Below are experts of layer 4 (counted from 0) of a mixture-of-experts language model. Rows are named router (the router's row for the expert), up (a neuron's input weights, with its number), down (a neuron's output weights, with its number) and show model dimensions 0-95. Each number is 500 + 40 x the weight over its row's rms, rounded and kept within 0 to 999. Numbers have three digits each.
After each expert's rows: "mostly gets" lists some tokens that are sent to it at least half of the time; "raises" lists some tokens whose logits its average output raises strongly, later layers aside. This comes from a sample of Wikipedia text that the model never trained on.

# expert 107
router:592512439508541520525533556494485502531504537509516462483612532517479408531545472473524479533587518497507449526499501463514482506610425544574528505497467562529471466558484449562520485505557502488498489449538513474531515499536454515510548548511392534495470518476499485515524505466540546443
up0:466505509502563484506484445539484513526433465512472495494554518550490449538457511447537518480477442480524523518426460474506485512529436445499499532528606464511441482435494522507495434487509502504487449387539517449524500465545532445464519496505545500422441586452474527510503460538487475467
down0:478444515546475547478493566507491543508476535449585499476450478454427575512457529486431479524531465520527422487507517471521535538490456436452527557483407544548546460482538444486523459444444442419533461481529538483491493530533559514468508509532484476452486483533599478558548535488470515459
mostly gets: "iji", " cinema", " Format", "roll", " NHL", "haus"
raises: "kn", "ur", "gar", "well"

# expert 84
router:504486428541480533500464465510524484533470542509506495451559468503519515504501525524505464479478491506445544485557439491542491492527440442518462493526469490531470487571497498505545544542603513523491534455488519525508492496605492498538485562524452605496451485503568499522462508484501523531
up0:550486549499461528512478545561499547463565532559474488500595497532467537515584561542503471476471470503447518437393444546521478438537446426458523499531539462527404458510485451467446506520522431441481582554460518492510500554539507480490550459511533569469572526491552433522494499539525457505
down0:523482509450483485444471552509486521462431479496493559467594477515510489519511394541491506524511455499522476482513387515484598435473536487534491499533497468473510504545519497534499555503460435569527493473561444531503551602488493476481577532506459510484426483481437518457484544459417531558
mostly gets: " Jen", "ć", "ú", "amm", " Rus", "ó"
raises: "-", ".", "ets", "et", " of"

# expert 252
router:490460493525527541512527571491488467457525553537584483527507464529496456525576496568540478525506502537435528494567512457533496453549465467522465481527519495497531488516474458519497490508520498447477500501511437531486470498567466582489497492525539522510498499461622547501472545496519518408
up0:419489548496403546496443468506510454531527510529509584472418518539495467480506503494501522492459430494511519507491572521615452503504457531499526449611576452490517559508521497492497499505517455444505469523522484541508536433479551531463541552540516535478549525512522526486533457541505494557
down0:480494520541498469491491478556473492462503491424534462415576553511560494524580492537443519567533542549454540479567493438520481515464537426485465505502575473468506435440494453516507530566497494512499453510427512485516535487541513452457453517504538522505538522524496515510483493411441536527
mostly gets: "iji", " 1953", " 1917", "2020", "1994", " 1944"
raises: "el", "en", "il", "ik", "et", "l"

# expert 112
router:516505520518536504505481530484511453546491526561504548494544513461528450447498539477533447526555452503536481514434519499511484528528540453444497501550498422492502501486577458478549551471521529537462486446523554546498436550425478514491499512460505514482493453525538503537485498449453475468
up0:535516504548511478566478505498478534553448522444481561520490446529514457520548482499523474470419453408482432524503504448438571568576532495553433489492488490496543528516510498445484433480472609540454510490511566462510512438475451510555524517520547527518422578447494461474487469487488558487
down0:439486514560493429427500539524512484495470480468562473472526483505483522462483507417495525417576486436482525509573487479421491504458457461575474594516542564528535460441435507422531471474487482466449537518464556564476544499491527503473520556479587572525547423487510451445437449463525510495
mostly gets: " latter", " upper", " first", " next", " middle", " remaining"
raises: "-", " competition", "sa"

# expert 220
router:482497529487469468443562473465471522523482486511506417488508514543517436553524498531567505460495456468452518569514524513493485525490577501524458511540531512487485519534519477455538453447569499459392517512471504539484439542483478555555436476543427536453496480556568508513458505519506461434
up0:481473511539509507475558537576477472496479469497468476565546503469481471446565390521519471460481550588492473494554553520460578593541541511501403498498568524501498473546471490459556484567459475471451463570448554463549491511517477496500481481527529506559471463547534544472470492483420535485
down0:511545490495556490536396545588448528496531485495552498575630534482536533491441514531465522509522547485514491431492495507456568502482490453496492492427484521499426502447532529484415499523540512498526499496495553497534535508454494444483516498576465488537488550388502519552467509486476551504
mostly gets: ":", " included", " includes", " named", " :", " include"
raises: "a", " la", " L", " c"

# expert 21
router:526489491525510505479525486481509447482538574558533503498446528504530421468458492510556441482494496346519565460467536452520486535530453504527497559498501466431500511525528443574486510531483517455453490487502506539478470577527491531525480420498458518426457510496585485472474541504531499498
up0:506523507472455447428483460465533507524477442463450451518440472462496508495421464455572492521502505491517442505507533537531484494500481502437489530599574528498431528535463532561493446535473519480467506510522490514552438468575475470552512454483452576520476495508568443535429540517484440423
down0:518486494513467525481520477532484537552562528462573515524567534511534501447561509477534527500451497518471481511495413554506482542493510527538550518468452488541461432467467519528481515482519404460534496481489502456454482551511388473486527492482508491418574491520418569590511490512515493538
mostly gets: "<", " \"", "@", "$", "_", " “"
raises: "\"", "d", "di"

# expert 73
router:537451502540470517540498472484487489570491508538543431489469570500557431504478461521510519481535484552437437470456500459446555528553537482555456483523434484455429505630582457478495535543516559486431543469521539473570503463473491481529481585492416549519507489439447466501431488480500512437
up0:543387520522458405498486436501428489557572479446556566418541555470478498537535496477501501441483432562474427524467517441462531485537481512500486538509555491511464477509521503490497470484504496463415504447513469552570476561558380621477530515512488553526474487553561426484490510517454522516
down0:483480590583458492481454522478509510465414472528511473502496551452516508432503546449470491437507467505542463508458527489494428520442512502488494452467519477533642506529556522515474577540404525499523542441531444539522493592486507513511470511540518483594516516534521579521458518499468478523
mostly gets: " Tony", " Chris", " Charlie", " Julie", " Anthony", " Billy"
raises: "-", "'", ",", " and"

# expert 19
router:501507436509539510516486538490439488416470626495526474472559512504485505480515464502504461516533515535510509508496554572524495485541505477507493500567505450538470501476501452549500510510497544442507460505481468487511504529449481532577407524494500546504481500476523534497551494521484512463
up0:526455539562516462423512530477495559549535502497394514500511479474474470485509564572570471535524481415456478513466474449565509577488514501499573540518487473566440498458475496480528514562497575420508487544435554496465515525420430558458496492445466532538541450445497477476444478500447523462
down0:516541529520477539416424543437463429447570489523515510522500524476455555515485509483522431444499532520476472432483519510435556466472552469506512572478517523519506507492570533521537559487477549524523482524530474517458490445523578484542558545525411486493532549497524498526507453426464535527
mostly gets: "also", "disambiguation", ">", " compris", " consists", " median"
raises: "bi", "master", " girl"

# expert 196
router:573465470541541510513453472490442536470522524482559463481559499479489506473462467514504459473482504532512515459512485609506435466532489485564439495509452533470464522605480392452540513442576545557517540445436551481481485447527478483517453459408483522559489500563467506523499494443538500489
up0:487431453513447525545429517478515543497523494491499517536530518428540497521482514468482503493463452467506537494512428484540493468543503557543452510512532524508478483563574428497490520527586474467438490523499521480432494501539526542462564482530475482526523542585496512579485506497497503511
down0:443557500432512478433544529431471534588436488551511491438513446431483528486569394457511530484496466501557485506560439535487419499504495511474558488467535526528477487481515528515472472507533403502497555481481406482514494544475539541501492447466462538467530550476562536497541468510473451488
mostly gets: " Clade", " Albums", " Conservative", "Billboard", " Turnout", " Labour"
raises: "ef", "sc", "see", "lo"

# expert 96
router:543432505514438517463526563522488483521541600527509496433548579516484445464515486499542435528444501451485538509492524534549491550536487467430454470545511480543504482499513420475485433517543514520508456454438430525499464545523406495504501465507459538489386481495590511511515544555427507429
up0:508568449595407481509458483485560494523422532485550511398533506529536501508513514498492558496478529504523531481475509521550497513528484569577454418565500481517514470588541510517514532541553582544495492549442492508471440496468461448440457523504497529511486523511554422523530565458428510460
down0:540502501525521504496464509496509538525508515463433343439528492433496528484412576540562576535485543529543499514465493474543471467513572589547470557509488433515584446463447492561479453465442553561488530507530479466454450539535486496519483479525477557491424556562497538470473494495441486552
mostly gets: "Con", "Per", "Japanese", "year", "My", "New"
raises: "-", "c", "da", ":", "d", " call"

# expert 34
router:463522540526479498535497506505537489492523477517523457501554567473465438414489521475555440544519488555520425518535467590534474560563497450526463533571474502407474475552558531502534532499574537411447542516461517467482449417495448468469473483445475569550516470503524481508553533480506501381
up0:505507495467470494464455530579514501535503485635548507487479548532511507477514481477538428469580492473534503440534487531473463497520508493560513522534507549441527464590534514498425482483525584522511503527485491548502500484474480529461448507519474470555517476461500422546491471497488545518
down0:534517482577499522471510479489610511447536463529503523573573516498475442479504484466488487544506474469549499395508495500502452513459584440487550541524564455562602433545558459552520434478488492575478494580530521485502547528514503477469555486559464389545510449431473485476543531514586482520
mostly gets: " Candidate", " Votes", " Goals", " %", "Gls", " Pld"
raises: " |", " in", " on", " ep", " to", " or"

# expert 39
router:494515498515537452493501425496470468570479544468481480476525507477511501505451468515528466505539518494546495477461462476498542574578524500399526583499482511496487482560495485447483505557517483428446488476525571460526486545490527534511496511475402476490476480500539445475464531462527515462
up0:440452479526469492468509538508504449450491519566524482538495491519525508554525557561544474580482556502461525477531472408505539522455495544474493535491570535448466458499563513475475478490513506478484497415556429517496538483487499457486448443451450505514459455450496450524437550409519459491
down0:495500554591495518471493498468480517583497482500484540475541490485552519573446519525570480437533534518449511557554557457486497452462527516531468484492572498526437496498533481481443480519525532449505541510519517502403474491540503427547489465553499416429505479470458537452541538492466445490
mostly gets: "k", " Succeeded", " Episode"
raises: "-", ",", ".", "van"

# expert 44
router:552473458511523533532555597515508517533529529557542521514566529506532523433416482552552461525504502501515496491520539483515530522554438485557457511519424550503528508536553363534456498533470478509430526487523515482528485522588475527499517510548467534503526509522487509447490494507501469435
up0:496465567458502485514485469491479536517466505523534527487538437555483542486474508541529501519510475498470474527533503526420497520569536451549492539543501560479463510509473465563489500496475483470469503484486480450472531528561510581517489495513454541523571533533480452555445481486521484473
down0:551506539552449542431557487442488523560511550540500446433516407517520535526504573593527488493479421484419605582451489500450508520490544513504482543504466510483462502460514525542489513524458484523518538479389544500477477402540561484511506514477509473498536492473522534500443580513478491530
mostly gets: " de", "arth", "Wh", " What", "eor", " near"
raises: "ide", "-", "har"

# expert 82
router:513469485498514492522455576514528440464527504494477478500556507489559457484479489452501495507604467432477430555496487457486525522647507519546535492520473449555499520499503390413508550519477531533483475534434561496476512518474515586512547500495450479441495529487578473491500556498463567419
up0:491492475492531533457463465520556570498584543542535482523491526489505464455564514497496486461551457532534394482508624557472534484509457499500471370464461450575499545528456469509525487450537501516470501518419486551476495440478519518444556533428539486472513496388525500433524437495488498505
down0:495536580601478461533508538520532538489506509529522514518497575490477549522518531511461479448498504409556499425471535539440467513476551437483521481506481492480535490502478405533505513490515562445443473558484503482462501551485514454547517440543467554500535453531417490527514543513497440503
mostly gets: " despite", " ?", " :", " None", " avoid", " various"
raises: "uto", "ru", "em"

# expert 169
router:536491470542536491472464607468485480521542525478457466496579486481482491509470505542533461586502533519490481514569533530563490543555522443508504548545468467510484491527508486498511499575565536548462501471483590499494508521554497548466459480452411562586547541477449441500508531486496523500
up0:572489514530538513493487513462491434492514495462484535486474532566461472472553471503545453500473465485569434472445485512557497610575456459534466513550419425571511438547459460460517500475491559443566576456481530530457523523528497530505477452512513437517512581479514501590469546562543468502
down0:570570475498595472514425461488511518531515495577497553514489495552542465512525497525466399532528461544552513505469484486481508472488465489501478465494530505493471460507454512546499552547541575485505484472471505485485485492511534481443490546551532448529475567530457462470559491524499443479
mostly gets: "loan", " touchdown", " kick", " tack", " match", "offs"
raises: " is", ",", " in"

# expert 195
router:521492553564513462477462611533494463552503508515484532515551521508481410542500464533538460538531510456485504496476567470591446528545487452489477513520529464531538517520484511527473470477597551510483469491497498594527482494489439563525434531544521536499516520536530492492515506538458482475
up0:494503494471554510526467502511457433519554501493494457489513510524540419569521534538515475431546558514545466464469530469503471516538471438462483460489542514534498494501435528543460508481461527424531484498515491499506475542472448527593482549484552540497518490524544513496449425511500507493
down0:505452487466525595514474574504487555476474497540480496496466428536529538470493508481542461517450510547507499537508531533489515464392473518535454492511516439490572521482490521517550534538544443524512464535479513481505483554556502496516445437447472479513506495523547505502612494525482468577
mostly gets: " He", " she", "Ste", "He", " She", "She"
raises: " |", " ", " /"

# expert 126
router:503427467576524497512522481498481510507510527498523545456432554448513445482505552555542401527527495444520465524428505541545490523549504463522471515538539491455441472548496412491489546451499573497467533397492605543469457506567550507474462437501450547455476507538501504546490488422475473525
up0:558437456473392496544495470489502547534493504524596493555458501435498538490387475536545485501559587413529551460474466538542534473480436469442510581496506496487498534468531403485521526469423485473480574503524471475506503472447493408509454500482493557562488456527536443458499492502457502525
down0:492519483494542556534485513513486459532494517519460471512528522441512483516456523573525542549484487530516559459521455523500434553495502466545505380452539484502531480508447524442557560536552501476516523522502494441570493486483440492486512488508493418487477570489485502531443458461468474484
mostly gets: " (", " ph", " syn", " [", " poly", " vers"
raises: " as", " on", " to", " under"

# expert 132
router:530421499525447584471527475504512496481523517515526437478545515508490498429498460576536492448544545524467498513540487471544485545574406490548408474517493561493451478551501439498476509488596561512515496503416592504473522492552486492548491544535489566544514494528527428480492460508553461494
up0:467430542465478494528452465492446506529551455512551522479473509564479488524499500551490522505509500535465534550521484490497469482506552475531444504504567607498445477493476479551448528531422501488525507532515534506524446433586537597553521513445562526492480479621547455465513498503490512476
down0:515547585503505525529530507541491576493466441476489533432488575489498489540518457487416522450540431453485498541466494453494510446511525569430519399467484558470566474543481480473499540532541485496449485458448484482481518464452482458508511532459466491557520543501472535509432472553506519563
mostly gets: "ß", "EL", " Fel", "zh", "IL", "AR"
raises: "\n\n", " over", " and", ",", "\n", " |"

# expert 213
router:458555500540534555481465498504495461467484561472539463515520537490491433431461455494499444560520500508459474508499471549539525471584548448503482497584454471484515552595501423519504538508529537503506469499518490535446439460470437526482399482519503514487526437472521547463530500493457568411
up0:497509528584537547471482455419522519530534509557564501484550515434564464460526462473521453522498475444481505512515444497539484569565512504506458445565548488441507622533506517458564573491518492461502500419422500478437471510510469538511509508521449519450523509541577502457494539485463489471
down0:519520489415532555447447518590578521499497453497505531494546423520500507481543491546453537449458592556430528499517557402543512472508481466480506471488462460576490509528477534481525497534470477565456429549546447464428512548526529476464476463522398493494512504499505570544522456534519522547
mostly gets: " Aug", "aged", " around", " Oct", " October", " at"
raises: "et", ".", "all"

# expert 212
router:552492438526506474507490588520453431523438525471516502509562516486455449550547477518508486500528544453479493493532508458542562501510536482487504547494476548544461486455444473510532477523469574585464469492448583468489521458509489517543435427502533480512486549442499494414464519479523467416
up0:504526496491444566539481557471487470487509461632508501467388487463489416495490474563553525513510452464449456535466508510496458495470444468454500445475478516439544482530567531457491531464465546520486497479514546480504453491479506434561495453480515462593521506507462486407423545497471444527
down0:486556520544499563510462425420507438538562550470488499544497514527551468454472484510505523524467491527495511524514522488490557392567521523511492448583466490495466477445526453452541429435591475493487559483501442517555485522492448520547575524521512514523459444561426490551547549490477513505
mostly gets: " well", " up", " self", " down", " never", " able"
raises: "-", "ix", " of", " group"

# expert 147
router:504405555531429488541499523516491498521517572512547531520572524484540467504513455600510468498541564553525477520468492552535484539506499481564478490538498472479498492504506475473438550496557570553526480446482455493463485503484475517498456507531476549485450532498582505491502530487454535437
up0:524523453469429483468466519450496479548538455505483560537535487558516439497501459523482572493510561566475457534459552487583463523494501531553491473535536517526521489414516549577461480579472490489485424486507519521487471636444441526595522464521420513580462489523508508425507516544505497514
down0:495487500478467482503490461477503478502526493534531487578532435532533548520527487480524488463437540472509534476509512513488524496413472455459485447512448512526460516449508505485530538543497334505558527502471512547503466464538489513429490480402507520518467489516526523436561502550504445545
mostly gets: " EC", " Directed", " Occupations"
raises: " |", "\n", "=", "  ", ";", " the"

# expert 120
router:519468537522467457552526531487499463553510493556540501427526522483523475512459529493588480471583502486564475481454535469488491542546509508449474515541515491488518449536512453526502483480519489450418470471562545545514494494499520516522426521495487458469446505518523403471472506488537502521
up0:459502414544479460449480488500555468544476483495550516448523541525495499484454504491609466496544525474536475540584501474489477465522475531549496568519570511496524510553510501462466543493512547479504414462580529566476433497622454545447462507534509488478475440509498463444446594540552535514
down0:455485547503482475466425485505504598449512580501579486536528517504478552486487569513431566471529456453535545520511460497484445427446503519575515495533472513498496414537484523479530486509515491461555571438569482467512550502517492428459478520448476496559489495541441520509530474441539467470
mostly gets: " father", " Ali", " Li", "phi", " mother", " parents"
raises: " and", " 2", " 1"

# expert 49
router:497511487495540522444500512473541469425511571537539444506470538519468437495557500540567461524544534506449487461478576481557496558556509516479477458555526500450461482486556442518486424464522488519448487468537491536503504527462524520569438604458465480519442479486528533414476447448499506551
up0:566509477501536421486430449504483472503537497448507552498509512507548443495453507497492465522498536522493539504486481431475462483543441498631502531494482484427500530497507502533467506532544522550543480482490504543470495473516437572520506411513439510500471563546511479449464479568427503470
down0:583512551495484556556528536412529525475563475481504496424513477558496606510469420541444490566488428479479524522537431485478566419535464482468484563520496502488499497555450473478477537525555481490511402436483564503500449493529488509470517504510563454499503530444462408558484461449542503454
mostly gets: "teen", "ial", " consecutive", " generation", " exhibition", "×"
raises: "\n", " or", ")", ",", ";", " and"

# expert 248
router:554474443550482552571517526498527418553472584535486567517511509534557549519581475541563435482509551504494460459497528461552462512507512509453529507540509504529511477506479421531463522516492516497476502498447550463488535508494479567520470431494479487470476507537649467505495554513475513439
up0:402486473483510507568463511492572431495512558532422490519450479522550525467514468451511497508518487513476480477559584461485497448490547395492529504473523445503465471506514525457445539484531583416463498456537534550487502477566505505574411506518479453454525509484549484486508558524434543515
down0:521514516587519503513527476483501495459528512484425562493478545528571532485462450538502439473483492483554474508535537500540427524500455432553567477437561480472466398503483463455504503498474541495540477534460481507489473473540455484483511460582532550501525517473512530509483427449498522503
mostly gets: " \"", " “", " '", " cross", " don", " placed"
raises: "fer", "jun", "res", "re"

# expert 157
router:515444527500439507523527553480486453495511502539517480482377459480571460529475512634528482488438484507501532496546489476476564517560505476503474471501468508479482503558503501488528545464540515519465498499510500537507488460502549547486450555497437479456574512529531436527431539442495418457
up0:525442495537420540526525582490494429556498468548440480527472598440482452435522409503485542532489478519483538489547531452495461514494517477482455458542469500461455513571516461515520554579541479541418461416524528508441513515480490575484411542493467551527484541487532413456558542493484579496
down0:502591490417505485490574514469469541443537473438515487498479446502498518516441489510518496493551531457486475592448483544508519475538514571518463489523531491524465493471496452529459501531467494514463459474517532484455415511565472508448559546468518525550483543473517583449503505467536515474
mostly gets: " Francisco", "lee", " Kelly", " Norman", " Jose", "ricane"
raises: "un", "'", "y", "rain", ":"

# expert 69
router:549449444558512483515459496487424484467501571484513508454593546476477508464486461521458455503517504513493477497480481571550480460534536466495464534536461493504490520594470370459506559543533561514520523452462536492506478456542420502462476439438447572608497464492495493462541464469478539467
up0:531466532479459509505454490443516473473490526527526448517483567514486507455519411516476453544499586499533510505480504468440373452501480453520469488491513553532486442494610432527469483478536606421560517475468507515418539530450441531511454485559552596507561468547493509544497519396487468520
down0:588491521489583486492543479441502472507443435449516483501506452490425545541409493522502518553514506444464454509510504482438526456551488554466521529536498497503497525440520520481569474525545489485495538531485484431496465500511511514447467503461620463495559539411516472556525550524471493527
mostly gets: " DF", " MF", " Loss", " FW", " Turnout", " GK"
raises: "idence", "enn", "High"

# expert 181
router:539486446520502564500499598539524480395485535557501526509523468521504442526475498593507470522568513574491503476605480468536483442560445474536467516504480581565491513556437487574487480535582539518511464531500505518522468480624490531486492503561490515515545520503535508444476538507511522480
up0:459491549524446481433520467486473502464456578487607546463465471446510412619497545573482515509500509542494494575535498522525489505521527460510498543499511434483504517508458452464487409545458525522493564511471444465442536571456481499500447486504464462507411508541499447572485562501542555431
down0:455450435467457475487453476516484494487467512494458558527484514553461511450458509481452572511518435484542480502503501501511506526426573494482521523497531531486503434496470489500474534451542528519460477459454464473577533463538480495498524435550534476459545529459486498453556485502551487506
mostly gets: "iji", " Leon", " Sar", " Sara", " Kra", " Alan"
raises: "/", "ib", "d"

# expert 156
router:468450479524370482505459535472502464563490535495516528488561539524528456519505491529511442466503497507424536532462540576532509478491503454451499474599507541491514517491497474477455504512539526467466466467519464475445497542595490562460401532529429556480500494494589497505465564533509459360
up0:516453468484482587519466493520542517558485493469505510531512512554458475464467509458499454464479470536527511499589520505464581458469530501572500504603480551485428534544510520405508462518530489475493451491506462515458533415567496525450477556527507539464459416537626496530548524519543528495
down0:505433558568470458482491539403503400515442528518493509551537608444519493483522467476606480502501514582562494514521550508496542549482533513500496456479474498466494497471497491492515522543471596493480589462502504543519455505515532560476513517507527517510529548472524511524522493509552438494
mostly gets: " www", " Upload", " Density", " historic", " historical", " Photo"
raises: " 16", " 3", "el", " D"

# expert 177
router:502490508528487518420511543568488513577460532522578489479485435514423454476502475503544468508554474513525513499523548449564494473541504491522434533463537523450533477533512497522466462478510506518444543535527496573464505490460490540540481509493500494542533498494576472456532532492558502423
up0:478535526496481514478432462492459509472539479490537426514532541551519459469545477497557455528516552450535540574481534528492545500553522543539450498473464527481505514447444499541505518565485506484453570471497494501535589520542468503495487417506531480512548572572458495479546526560527481496
down0:513553498515486474558556487504421545510495506465558456530494530520538473485518461503528446450514496383505602489461526519472496485428448508561509453516512471487532610521501416515475566470488547466546473511492530486506466414497533416530454433535537404473547498517410492469480481487455481511
mostly gets: "000", "500", " Ontario", " Massachusetts", " Louisiana", " Pennsylvania"
raises: "ern", "ë", "el"

# expert 153
router:523455563502432474530511469470449506514557541494618520519507449476538422462466442598532467477560548543494490526468501498536466505520481479466448510566498540491475544569516509462491537524531498477523428433461495499483438481541495509547459512486455581526434476457550507501564495492408541422
up0:553543477535495486477531526469515510488554528438546574531450484457501475537463511594500533522519473447452535524397586495574455499537510486566517530575535416522479504581476452516509496551517456541462473536423546449545499537561473532431477428436520556512464538490479582453465482508439486525
down0:492553436580607468473474461488552525473540504568478506514529486485521435481544502425513508477399388521515546505534520474492522423520449473492442512499484555459519466411509452549437525479583507548518456488487496439516528484513513541542508549506516558533490500499564385433560421478482445459
mostly gets: "Scientific", " Coordinates", " Binomial", " Phylum", " Arthropoda", " chronology"
raises: " |", " the", ",", " and"

# expert 238
router:494571532520502526531465519516460531465565561569569514511532528513510502443400502520533491464559501431543459523430532538492459530536533473502424534602464539432471535586558460396556513500542509545520470462487514511493450444548537413509466478484505560549471491481522478504519465432470487371
up0:509454533475500495542585530560472506487437502475520517498519532499547530413467513487457564473523503466460469533485529437512499522499510497502440467494463459507498409580402420470492521531597558473437456435530575481484496475539506550464477480447485503535496500523500502516525515562513497551
down0:506526522556455505512460480507514473469483488480461517475531528443414430433588504441430531454509529500432487494515542453476505530507444522567538552451448530401460523441518533512510524526489515490491441476538457533513526481514469526513390445522543542477490446453476537478446514448510504422
mostly gets: " Phylum", " Genre", " Genus", " Density", " Turnout", " Binomial"
raises: " and", ",", " but", ".", " |", " to"

# expert 66
router:527393519534483477459539560460549523444551530561489501425516539516483501533588444554538426510545535460457517491519478490502466491491451525502459473518475494483493479592545446436523534513545517476471512410402558551535473516473516456611401489494433512562481509445526460484504528459523489492
up0:524512524623511467523437496516516494507479512524480517552520489550451573501465519519504469519478504456485527485448497478510495527454435541535515463555502493491538560501521532477461544507590490468457561504597568499508449475526441471478461554512453525488442591562441479561507549503529542502
down0:488534479498541518524472509496461594445409562528474528447499436502506543516460475497516518582472495523541521476543491406490482491484477454531507515445445498465433508517502515578491499463443521539463489532495487452491447512458541516531562497445483491453526422495537546468527535560471427492
mostly gets: " imm", "ft", " Say", " Hamm", " Shah", "oot"
raises: "-", ",", "s"

# expert 199
router:554462506519506564519526445461476512461556529510553457467508497496440473495487466612531454525531502438565507504495488550501468536536517466501431523521467487505504503604540535471546492490559488527429497465472564512434424439495475511525492494447486487505518446525491461451461539468520432566
up0:541505456450493480440507537505533495532552555435574498507471504538492477425495436498492481549529503529596462479487529583481521502547492529549462482496497469500514475541454484406466453536445453529476532533495511514485521465577554579441472506554556479487528506541497479522556437459411477524
down0:497552478522499477522473594555529505490518515483458502515534491499538471497465529480482532501533534558529575473497556405455497509471496487494466511515469580498548436504542472520488463486498544477538508539498540462581461521430513513485551527552565559589467483479546546496468519470546474536
mostly gets: " Rovers", " City", " Islands", " Beach", "won", " Rangers"
raises: ",", " for", " and"

# expert 43
router:547462463539474485546442528541445519561549566532501438507546565486508476468584482437502478514572489471555469491488519561536473481540512469508483526518454467489504507556541446485459529472522534446446571476530552527520481491461455483512427459473435505530492453467498476453562451452470516434
up0:539517538525569508479488519495462420584480618496457505538491591549531481459498513504564513527467409486472550508534488553437550503525524488432456420469502512500456520502498481542503538451455520469525521464436507606544534549523413547531439463523492469468535458499519501445464625545426504466
down0:455530499513497471491424448480462446476499508465472455480466515474494550482567547462511531499431526460508475500491475501457466512478493407505585463445512537451495442445480426558527535493475533482537543525495529549483542498502530523509564547479514518507489489430533469416518493435457544550
mostly gets: "See", "Scientific", " Turnout", " Pos", "log", " Preceded"
raises: "ping", "ft", "ically"

# expert 192
router:555541484488544465450459462480560434489498568496453487492510545512476448413452470479550466523529478548460471554499523474543549523570487475484499463522502542493479518467516486503512494475585501485443459464515521544500490489500424480507494457451546534496479527469461520489470449472508520529
up0:574479478515476477465506477539430521517474541515542494489451579566509554502529523506515506510540513602584497517450505471525465493613481526542543511498484489506565489496490514496500460437559498570501556492525484567528490505448443492490550541458498426540438500460447528541475569470479467520
down0:477540466492543510468483556510511657552477503473451533458500497523501524532513480555568570521468488543510515474552552492424523484533512496519464499494504494522418492557400548498475473477495490488386491519570503518507506539516549485446533517530508498479534492531490495501563589508442477466
mostly gets: " elections", " Championship", " Olympics", " election", " phase", " qualifying"
raises: ".", ",", ";", " ("

# expert 98
router:539405461534529513479542536496505473479538523534542503479496509496522498501583492518561461551539528451474516465554517455531493484523456483530438500500520497490519468531552401498483510481526538470497554468437547525480537492468479519550466477510444491518514492523601468461502494465537467478
up0:476532480589524527590463526521450520507532473503475427474486440489481548478471517456469443488521493511594478498498505479549586486549508537567491519490511512454498576500524433460476549499466507484537492466415488486500503452440570507437557460520478475572491476534538490554530471505498487441
down0:590506546492466457514528480538399549416525503471544537551530479503545500540497509514464556494477496546542491505484582461545505518438494538521465499504525466502534549486510518426525449427520598499490484465524528475530499453507520622544495496572421398474495494528493455506516478496510549536
mostly gets: "uth", "iji", "agu", "UN", " Bul", "arp"
raises: "d", "e", "el"